Experts of a small language model: 32 squared ReLU neurons an expert.
Below are experts of layer 4 (counted from 0) of a mixture-of-experts language model. Rows are named router (the router's row for the expert), up (a neuron's input weights, with its number) and show model dimensions 0-127. Each number is 500 + 25 x the weight over its row's rms, rounded and kept within 0 to 999. Numbers have three digits each.
Before each expert's rows: a language model's description of what the expert responds to. This comes from a sample of Wikipedia text that the model never trained on.

# expert 42
It responds to: Sentence-final periods, commas, sentence-opening As and heading endings, Latin prefixes sub, ad, pro, and Thai or Lao script bytes.
router:483476473526530519472523513531533477529477460478490520472514484479465477484475503475532482470482510502538521500555475495525521548517530487531537473509507509500482539471532525482486489463517481540512523499536502535477483529461482536472530479523478494548522477448476496498538517536516474536510480523534489499488491488484500523507516531477476514464510530518467471493465525470543502500485
up0:479479506548518491480500501509520484519484465513491474516457463454477500509494527455501511446480463502530513477515501500479493463478512512518491508509512490531487487478509523518507537502516501472524532515504526481511473521495494558508535467512529520560500496465513523450537487505504448528477467486500515485489438486501512483459477473494476509520426488492486466484537455540496480492518
up1:472517439496526517524481508531516528512513489482525469473526460540474489487461483485499532499494482559556514513515476520477504483517526498525513539535548517454464501474542537445526490474540504519577524497522526498500525481510506540493534515519522539561509489504478478519503519504498507472484505467495504512471490490520485520506501501495507483484510525519514456465507488506509500522505
up2:542535533491481503505520421494547488523527538471496530487503496454503501491504525481533482475540527508550547502520477528515515500489519498467522499487480492513512489513520507488562511487516521511524529533478477514507472502452477537478473498484548500491546514504481523494469486541505521539435519507466481497512484484526508484483545487486493499469463530477498511486465506475483525485494
up3:472488514518526542491511516515505485490467432466492501525540462492510464546519487448530525447508526544508513485485518488463575489515500523503524515489530483498485528520496535515476519485497460533534504485517509513510491544466490462486499497508485475510530505468486453474502503514518503514548474473512480547534460493510482496504491479479510527517555531518492496531487476500500508474484
up4:478489498533488539475537536512516518540498510476532490513481515495498488478499517503484510473485499476489492519502492535493519534495440480508506486505514499473471514487520515497512476492487516532496537485521503513467486538460531495523451527523485497541502458506527477507548485488527525563488538523517524479474511515451519500478523540520476504558512511578499531519465522469539469527477
up5:490433454511546462510519481479484488509482489442509496504495532547508553534496488490493518495502504502558511512537525482476532516491477451497519496512495527479524508522511509536506499504487480506483502469490515524445466532512500491506520524542512478527519517511501511468491502493469511522482425535508541498490507508503521470472442483547504481467502514517504510507490532515514509476555
up6:491529497508522557511525491524476532540507509512493535501547522479545501528562493437503554494506456530488495509522483522548512497559495513506531487522506487517458468500498502497492501494488469512509525513504521554489484553496541526482508495483472481496470496517509519501485461529513508563494471473524493524503501482476512513496475487507504499490561533499474495557477477508514500512498

# expert 43
It responds to: Lowercase word-initial pieces and short prepositions in running prose, such as un, leg, reg, sup, in, app, as in legal, appointed.
router:498487473541520515470518517527519475531480457467490519472514490487467468496474502468519475468476512498546527507555480503519525543517523485530535472495504515494481531473524527482495494460527475531504524491539492536469496544470484541469526477524471491548526490453476508504538517540524481536503482521528488498492494479468496502502519530472470520490514534520471465502465518463543504495489
up0:496496464490491522523485505496469446511495481494507512500511491491470464528535463519479461472506504477516503512484509495484494535533490481470528479507478480449462509445528545490534443534532495538493511537503485480482513491430476525498523509483484529556497494526463488485499553528513467487467517490509502484513459518488506506530480482521501507499547491463474506470483483511521540460473
up1:455515504445519501444507507497485520520450473469501522511525501488518501525464499476529474463475544511502452485507470473480496506493515525525511496511454509479494533466526543476455500447470483551498489529537481512480487509459471530518553455510463515473474468508489480484510494505492522482503467478515525540526527485467481510512495525488481516533541496487469525480469505492494507494490
up2:504512491492528531461534505493527509534492524447528459474509527499487444509533476493511465470492505509488483474493465491450503512444505507470497500543501523498471515508534550491466516498518501502517530469480538465499533522483483544464495471507476506580521544517541506480480483506462515497500506503523472537527490506497519475515516511461484499512560491488473485492484511475503481529515
up3:521511451495527556486490474515509505503519492535471443461503476468512485528485476502514547475500497486540508491482508481507503527504460491519549455523498508501478521467532493454464506467520497538507491521511495454472498516470460510480523495464491496524525476512436521500493486507446498497534490528507450529510446524480468539518528515513491482485512487494465513502491517529540474510511
up4:526524511499509526476487509505539452556486512449522523484494482490490486487478492507513516530469508500477472449528514487522511519492496466498511500511535481512500535505508512461560515535483501530474521524524446484487496591500472553480492481508522481502494497461499499529532508498492488502476520513518463507494493483478478503472479526523445511460461561536477493505482494519531493496507
up5:520493488522504509450468508481528507514505538516496493514537475521463478485482483491487460454507484524569527474542448505452493530480497486476540481515492527481461510468533518468502470512451499529474520490470472479444482499485510509507524426514458512511506497537445503517489470503505537525479496497525515496509503466513501478536515523496486493495501503493497512505535456482497482531514
up6:530476515523517464468474499455522494496487515494498552471498504526450486458532513490497487466483469537497492490513530506519513494518504511534519503504493485513465489516511497503514484499504509540555489525513501491486511525522480570526521515507451521534486498520502498506479507460488507496488543452520456506488510485518527510496532543495478526509547530566474467544511488491509529519571

# expert 53
It responds to: Nouns, adjectives and verb stems right after the, a or of, often completed by a suffix: Official, ending, restructuring, protesters, held, death.
router:497483475536526518475526520530525483525473468468489518464514486479464478492484500464522469462472498498543520493547470502522522542518536484530538467510502522506480530472518528484494493467534479541509527499528493535480482534469481541491528476527470501546525492453472514496532520539519478533499482515532490506486494482470498508505517535477464512478513534521482462511459520461544505508484
up1:505507501525503509488505490507517504487522505460540516515522525490525504471495511504452476477476468546548535515516503472512527519488508485481528498516466517498468533468498497479453508519498497605500533514550462516470500498498509493475443501524474492496530492518480492521496536494519500491480535464522467490450484481547495520508527506540500514543517496524499494485499453532552505495502
up2:485472468456496477454498531519521487506508503460503480476542531494480519500534523479560483504508539482505479514502516499530482530454494525496538496498503503516475478499506490528502482477501523529488488490552498530482506496497525591513525501520499458547500484516460502475504506476472511521528508518481498511532490505505531482508483527495444526508528500458511446487477536437512523524481
up3:471525468468496461450498470499453488535491546486491529484525475482479469509505482507490518531489492515503469499523478458483496499487543533487565523506502498510515477500513508454494478505525448541550482489540503499478503516459500564534515527479504465508430511497468520525506484487508498459530510514511492500541488503505485516506488471456513502512491457523536501513486501511470480474525
up4:492489443502518495518470519529521465551456493503500520524484521498491480503503524517469499492503507483517522517496479525485498493544500494531535489490495530489525500525548512501569476489519479483537513544520536500508468457493460506510530514514478454524477468445450501522475484548509546537508478493506502477515480542480518487518535497494498506470472525491551529549491493501502535487524
up5:470492499510509456478522474525534555502491514476501534477500482533520476465489492499521527558509483479490543555536481536511495529492508506549520513521517519452468492497543513483503500489529471528502499551501497467500498509490537498500481453470501488513480459538506468516505501487556481505499545544519474488484459502469458522483536470461502507541518501486529488472486492487499510495526
up6:485505504465470489483462522514498506553496524493475506496514519503526497490468505495566485527488516557474500514570558522522529499510472541493519484486526482458483549515514555506479538505510482523497522502514518511498541537510472463506539472479497508498544527483538504475432500495485490491519464519526489510493445474506503481519488497505497499488510519511533476537486508510493525538503
up7:470431505507519522448496498479494531497496439486522479476486459455447510477523524491471489515502496511508568487506501508527537505499506504437513514522497505500476498532486535461528504473505495531494528537502519510487540491524458492477545491470473523533494478458499450486507492527475485528517489513495477515465508477472453492475494490489500528477471511516484505504455533532492513511507